python train.py --n_experts=24 --activation="squared_relu" --moe_layers=[2, 3, 4, 5, 6, 7, 8, 9] --balance_bias=true --optimizer="adamw" --seq_len=1024 --train_tokens=323800000
Below are experts of layer 7 (counted from 0) of a mixture-of-experts language model. Rows are named router (the router's row for the expert), up (a neuron's input weights, with its number) and show model dimensions 0-255. Each number is 128 + 32 x the weight over its row's rms, rounded and kept within 0 to 255. Numbers have three digits each.
Before each expert's rows: a language model's description of what the expert responds to. This comes from a sample of Wikipedia text that the model never trained on.

# expert 0
It responds to: Line-start tokens and word-initial letter pieces, often capitals, in prose and table cells, such as the F in Fete or b in bourgeois.
router:132090084161151109119207114127119142095186029074131103122098171103151116157121137146092161103106182174155127158153152094123086142122088103138111160116108169131126139138121059126102119135153078131076061125127109115139095121096164127103119165141059145095162124097101134126132138120117154121115185122082145137123095171112130148132111163059102138189157086116181093113164162176146091087127174192078056103134106126121129171131133177129166125112141133167118131117231126150142104209128149139142128133117084104161124183104119160110132139111122127113153183163161172148111096117127103136129169164199162070107148190080086185158088091067170132115072106108067138170089148094132088126177191097145106150158080120136141120162101148125148125066123057116115108144102153129121149165116128
up0:142061187108120177200166090115140109156178116113135172105180113176162116112114157118158070152114132097127192108104157088162119118139138141137075156113146127101113125122151105155124107165091104136082108132127100135149119082093142102162134135163175128160165173128098099142109149079128205169111123054086130131094166154129099068122142115137220142133147148168143137095123165086113118173073110131158090135154140093101075139148139146118151112148121153162115176111111122142109162170130131122128139118135082144123112212183133094151163149120133106200073129167138121146151105177115135150135078093077186102166089141061168126117184168145103193151135117128161121094124207113080152164154109115134094144142107056159164119056186098135146197101101084100076091128117168126150099101064120
up1:106140054088134143120117181078169118100156084105103085140154120114123084121172075174146160195072144158155124156118084166125181156103159126114148110164075138144161148185101103124167160129126091169144133105148128060143132151137131131064131118146123118128197116104175164140115106148092116096096123106159128145118149181127159125176085097049092125125082130158119108126186083127166083128182113152122146131157159120174130143172146126169113093111126090155167088089097133161170141168112170142214154107108097143133124096139136141128141100160120122115216089150159180115085120130130111103112112134139193126170060129142102170145118081123211144115084197193083108119116143136107149136161085082178086114116122177095165034108142146161108145164152120099067105111106106100150074105120123
up2:126121128094142105168168111101081095135117144117175126110161120149119171133105138149105107186123158066138158084120143137117111103156129082138169145106129129125160110060168154147115102225111123066072126119150140152155107144124102157109084114128187090098119120135130144087143148093148047162117117095044170181125152158136134145097108139141146151077162122108167135162151158095174115148095145117186130114098132168071169098122086068104121129102085183166118137185095145111174149135141141111088125108101144098160142164139133097149166101148163106099150122133165170135082053121097109153087089074130179108124164112161141128107129065133158136129139118170154194084146132115117101185156197137100141050162123067183166143103142143103079173061130129079040164171111139123095175147085159
up3:123050169138099182188215093174080068172131127128162103100114133199150131130133168151119090121109140110120184149103128135111107149093145192117078163112129122137149066139137145191135146132103140159104143120183094045133063088103173118111132147173178087157109128161134154099134136122153183120119107102112149137115134174127073168082120144147138105111124170129208178128194126108107118171115110083110115135193188096108144114132139059087130069077094147157109047117105129098138141154137118162082152103124087120136161125158148119159087074138191099086078154127120113114123155140116086175111123159157155132189086177116100135121151094159088142141112150122152198105124168111114126141151139126147186130109097083070082106113194108149108150096117165125125138184084102140107168136108118
up4:112111109107079111151183125187102071163125099121160148110116162137140090115131169092075135134158098169095137127122096140123090191179115130119120150092158119107199126117113166152086143138098102115089070111153169108123103151085129134146148067144124127138133090125122125113090147178178113093075135162099226147122127146169175168147082098082118082116136162141115138185152155124118161129083076143113183201075092114112157111090148134146128124151076151095142086093134090082111080142107134179099125105115184126139109114087127099149086112140173062187126164122119114133103091133082119145130170126124191146127170134135111128121090053079161065174130142059174093149128202125083138153098123187148153074151109112161152149048169119138188152124090168146124122144093163186132104131082109
up5:137136085102130099125164099155060057148167168189065099146146118128175144171068183136128114118113079102161072184150130147112122165117114159126144111122102168142150102126138113142118157114164091124057147184101117158152091101105116090096101172142156128187149132129143157145098139168106097127152074179099141149063149117120083178143150105128157175135104065126134131033175190110125122156124184104143118116131124100110149130092141180161124076111130143140141149114175133123126124145168138118160091150063097142104088138148107211139116102070122128170159116167108180068135136062119100163124175113208156106155108105166108126096137108121121116155125201121072136122159161129171164137092151132070106148153127174151090184108111137151112174060099101106062123094061098095125111115094132
up6:063086079125123181135185135186128092159109094103058123103149113144189126107152110174113150101154150113153110078152088127146111140102137169128026168108119121129163100114119142175128139103091126089145169119146163088136106162123144143104097163178162098155111100160122141120122146130144155130114085120107133134104133123160115179161135142106096076102114154117108197111184141106090100174145102159124142168163144142120152131166125169159105107146060145148111089111098182099147117133123109104116179095134114110153163156123145103184134038172163078117044120134104093081172133156116063139171110099082129106121103202168145164147199113130054152115142109116145156107139178152068112087145111110228184101070128114161104091118132052135131112087143145104149131133138146121162167106051145
up7:090148139126104151147178126161151154158101130134150159138150183176126147112112150105103175058109144118145170107106112120072124168131170156149096105138090119128116153195129104138125146168142104090137076176145100125078165133053190146120100142167122168085175169126153113081109107122084155079137164091128122157051091103126154151123127104160212129143070133127116151119089142126116056108123153127108162131097117158129189122147129136164117137158098116127171098128138098185107075157120119160091130062129094158135091111168213119136117142111225095145121119145066102084156078138157121187154083117088070095140094150092144152102182102130091110106143126107101108099166158111179084157223113178137194068138134153164159162091138112102140137127149132084147074088108153158085089142140112
up8:135123128125072143149136154094168125139131160129138142146131176073196131160112177104099092099097113108159107095110123100142099128085185189145114132116097148143135125079113128177148138126138081133108091083082153099114107054136144131139134095154172167132095125125142164131111145114137136209096153094124095089107154147127083122134131117117122114072156136132130144146097156129139043147105159151138139132153066168167183147089126073158124132175126164192110165156141168135102156184078178189115132094174074097085134124110160068148219140162125071171163152133132223096173098102132108179122096043150103079194113188097148120157146113122058121098128107143129139092125136124109161120157085100147073115172071115136108057145179113123104162124134134133176115132158124103109170097148069
up9:150121129167153162170128138186123123110147096174130110144125141070208149114060149086206152088129062164130043133088087118161074140147119161105128161161104163071168134116168202106144119124141132161112100130113091169108134103048122121153119110154128112101166170149101098090101134140099140156131130148124100128125138099135111158100078209099094170134187108129139123143132137048130107163134137161097067112107136126143145115147175188084131117127118068095093169170166155174114167153085145119194134123119132109078148170108119152133123101097050066179142141173155173116138217111174099136152119128150141138096156156138115086126134144086093125135170156123094084097155050126120106149105125122132124069087115099074180144108131124101113078095173154095114119117138203149154125160127118
up10:202145102106139128140146141144151073130093106108143071086123141109150196161081083155175137124054175138127060111179094141125150088182138176153121120164167107061128144094170088130077129100124145117196055103087121141140143141130096147074154101148103154086138149134107227121108130094069117150152123137105108104085137139094122137077119162098084157142155146103130119094093071102124155097115140124117121094139161139066217147147116182104131150118119102177102137104119125182156085209128095158136147199109077110101128157126125117151110127157117048153163122165097147109085127094089131145110117119129156126132111123145101152170169092120116181093170089115096149160121138088185121110125123140155083141215131147105138118105100183091152113123177093079110126175123157133192158134124070
up11:104125123123104136146111111157152108126129147166137192123108114102076149174151146086153155145146112184164163160125107089087053149094122127142077117174130101150102142175132142177070179154090156135157136126080151131171138145038154130125094118163145135072156101112119189079040138150130119108086115131082152098139144151093167047125135116135129081150111128090133111130170114146153143116104107154101088135133093090138166098105125071105125122145190165146103159139159112193212112095107120085137124127168156117125170160126123117138130121111163126121166093079116177143125164158088112144176077073142124098148076167170131083109180142082180150101035115189162153135131144125097168122094141195162137155138081152136197110143155207082155147053147129120123151165130137143100115180116086
up12:143147075111106132091139129131129147149176135095220094140127153131142119119094163104126139112126115119174147106127136127128106152100189114105129123137139155138136100163105118174099161165142060132118119152066136127076143166085091101168112093147146132127152142151138090141110183142161159090111109173137097181009124137145173084127091106105172158128070140086127134131155169157131115082154121141138147174122159115152116114058155127179166072118134169092209072160106149128148078138113123156102109142176146086124118167084093088145127169090163155150133131019127120128107117150126139184120118145087126126121155188124161069151082079127179125175100104152077112144188135155160100064095142163161149081165166095159156085107064097144126192127155131134109153138021113106162137147118119
up13:095134060117100070142124083087149078132140141123123139164121168138127131159088124091156122099193105102128146146150163118132058100157110097152079174090145135161132075142120118158122172171117176102120178153131188140122115068117119095124143169179139105097142137146113120065125102114197148099158152098086090141056160155150163121100114128133179102159151097112117146092162185121154123174166125079109139108197133127154054136093141095118159107146068195058135146162133097167147109148159142129131083126171116097077111201118136082110143132110168062130069146139140110179131080104171109124136088134177128104111170153133102127086118116164178083149128156097142176147143176114213102117133119091086149112117163197190082096143118172128178173080127127123090138098088172104158086118110120
up14:114075142130064140147192074186102124169135108108150195126129096159178167179132103150147072133197157133120109128104143160136151118156145091145105079161180093099141093137126127179117134123028175085138149157138213068195143128086109130111071120159180131098108132131145155139120164087129112129144144129113151092102129161179093110145074083160138106119167102067160128094213193142121120123116105131169130108172092125083122182123098171115170132119108115119186154139104116053114054152099115109115118127146107120206156170143136098146103159169167155122147108094060110118145146144113120125139102098116196117098116132116114129133083141146109115101112104150122134157123123130097125088178115122190144111163130099152139133089169087091148184133128131120214134142167164133201098083120081
up15:092118065172129185147123132139168142113174117145212137159102208135097077052161120159096124191141144140164070039115119099129144120101154105116122119142141105126128173137123142118163159118164108123131096120111116072099098123103136139103123177137135173107111107061117094126122111138066192132135185140152103141150092099105152141113107181084137133108106103170120125113101122145124106131184181118148190105157108148114131141145118073134161123067174094115135132202159137126111137155103117142128143103144104080203066176125137117147115124171142201158108140165136221093091175082141106106105164155089127109185113188104116132167157154135146165091143159097075090082114075126135103143181108104111120122127113083144090112195143091159125173181128089143140160153047137059099121111111132
up16:129135112108122117140184103168081134135130124107080132102098088164173157210119122070141119164097142131132080082098116100141148100184168156165179133117158178099182111163117142128111118131134143120076113108154133063159138088100144122076112087115066104199101070112129150152082076111134102107102121106127141141155158117159075088125104118073125070096186163119176168119106148118159171151097132140192066134127145103115099100083112139106194112115117181151189126108120125144087075153130133107152157135131139173117113151210160137149149084128136161150109181129143160179136163104156066161074148052136123106150176134160155152164134133093102099106160124151101128146104133078071146114153073110152155162124087189130092143071124156055079149136161127155175166138121151197188106109104093
up17:083137089149069155120152133126094088088057117156086122127118150081135093161086126140175196122193167177166121182137128115098104155172104081111109165151162114143134107155172155128063149085072136083190152162130186166175093161122120099131115139168103099157109153121064134088092146128083139112148102149127220120145138123142058128124121130194136138128141129155113188078084146106150117159115160101137077165170133177159099131135133217156141137122105054102109179153149143109163109108161153129122141140158120127125087130166068166135115104097165094145065102095151119111118157101098025089162149038090099159107133120204101120085134145107125150137138149104135144109118149097123140144175128123150192080118096131164154167126116107124073101109109140146150109129131085166180139139108128
up18:122110064152089136166158137159100103094066109157103075094103134152127132110160145115131088134160133122189097070137139101141119127077144165109119093110140167135169122165114119120173161140102088066108108142144166092138124105112138149138093127112186125137107096094126093190113168128146127139130177143104160101112137159117109113165106119147158106077121081144140156072160174153120175184117078096125170160199128131119093177107195069103162087105100121124130053123106135115119131161213157164118136126148103132109081113151104082128145165140147109144098096071120109177074122128106167207059106128105163118104094166131157083196081118139140121149043101126146130161127159134080155157154146174134164076133130188139100131101094168171122142134166086150134114180134096195161127218070074
up19:079117104139134184120165171079151063151164062100186088169178173146113110119142120171156153142144191145154148139143109130118116144138075144108095150105114132156092194093160143097066105112107135101134100113074089079127094160149179079129137149153118122106161120084163116038085147105100146077163139138104139171105139103153148136118124193146117155164117055159142105122156153152128099119171089090109155137150120130148144109084090166130119117130126093079174125138132098122157112148099055123128149119127055107156079201180118117132095141084121130107127169154189146166083129085127159137150129158115162112227086157130205119140085087106115175148209156156080123174119169103146120121153098118148144117093123185140099105163172149059151096126118110124112134081076137104113120111104068
up20:112089092166184140106111151112145109154092118115157145164128138078149152177129159127136137125122118133132135119088143122150101168114124130119097118160104099089162143180122134096111141144153112183158145084137114136175125081039158125165165181177102117150147145152064094148167159158186158079083065123051132166073098116128100172146157090178132073138188109121041131088183161140129077139119134152122071115077159112149156120117159178112119135122103101160133153118154142156088162119119092091193162092135108131139104117137117138225126100109138119022132148132197139099098097121129129110115179121160143117123219168146124114129113127121103176060109104118148050126203127074046118150099116094147103087101104155130167109161132122122168103165120119109103140088112176124125143141102148
up21:082122100158074128099146123113130093178162131141130137150202210127155190073116111135092114154133129092157145166084160088072088124147104071089088116124121191152095155076085070140087129076073120153119114109141141091190076156128226117161137203191132138128154159072134148132128125127156122086117140191121121157115144135114113102121141153139144156160153098084144133114161148194184089140121091208144153123161125122086102123124134114177121102108125123152126085065165151089143130143084130125150129141153136118121175160098115180170104084154177143080150122147123098152123142154199059138131129116101183090117084109145019137145062156139157119166128143139118098120125157113048079123108125118155174110128097171130129152183171104111178137095127149136106154122119133097123129165143132
up22:118073143116119138129150191095107092177113070167118166201151138201130083103119109158099099141125107197132130094143188087116092106090091134140121164089141100095135132135161134100117167188113087083147087153145105139145076118120118178157105075113117113154145105157152158124114098185144118173097105152094189094157139154148136145153130118094135087138145185134148141130093193147131145134176167176110132119114111142174152164145236105065132065131065129111127138141152128068161097084131133151113124116161171163205206097112098144154190137096154138091076067112124167117089102137075122140090096129120094110128171093081135170091138063083132129142140097131153131088178177125108103167136158112129111079120134140170183066163139172116135113070137125084083132156132158153120151147099124
up23:108135141124114090143133090081030161088090087182104074136142117126122133196144118126083137195124120083121136106188108109130109149186123131147156211185147150099191180136202133133102108141128108068101105114104169176138123078105179116130119112153179048151121125150123172138105123103147096207086117103134190160151153128118117115108131105137102083108100081138177131098127131110145125131106159098157115154124143073079142102102090091140148107129136211153112128104154112135119059160156144126138111132092147102128107130117132164118193064119129114096132168081171144141098107154081115136141153065150168155091104150152105078110148086085168187069126130118168154138123117110158129061113134108139131107135077105147074162112144170163092168100120226121128133139041113129103114135155128
up24:096190112062098084159203102117068138131132111100076120142207133106148140140088137152134108116132130150135172086132174130174141114135064159081176164137126169140169102121177078146118101092071081099097101122148133165114115134109140156205109123094115113095151136123182117121119109072124104181104113127128172151124136177148107115142139190068124137151128141139105129136134193132121138147095109054170115081116145075128072127176140126153171101135129135100061151082095092133117072185121134153133122074159094184117129151204162111124184036094117117116159147123179149105119131146176119151037198109146161127107152099146110095163121151046087100120135146130146176168128149130129072145153083154188145132119140132207124120092141134102138149110149134134108154103135167097161111089135135
up25:106110123146138120108127131097188067120205129099202101135159149079110095118116119106152145202064114193106070109114100158084095137099114122131118115118133152143126088133120163122111177158186111192123141128125135137167119117030145106096140154160083094163134113060049131170112159067160155179120108180119133149142148174115129118149095143108125134091073137111124165132084138167128155150110139174118085099135057159149135131169142212134123108088159174132080115125133087179109113134123116087180154107125166112122137113095113107109095139151132070148125158112131098111103095181187136156102133179135192123116138111131028139169118128101173156091139098070110142190133150080123170167168125115117132098111083116123171133161115133102138123098098176081139085124098170164171088109149054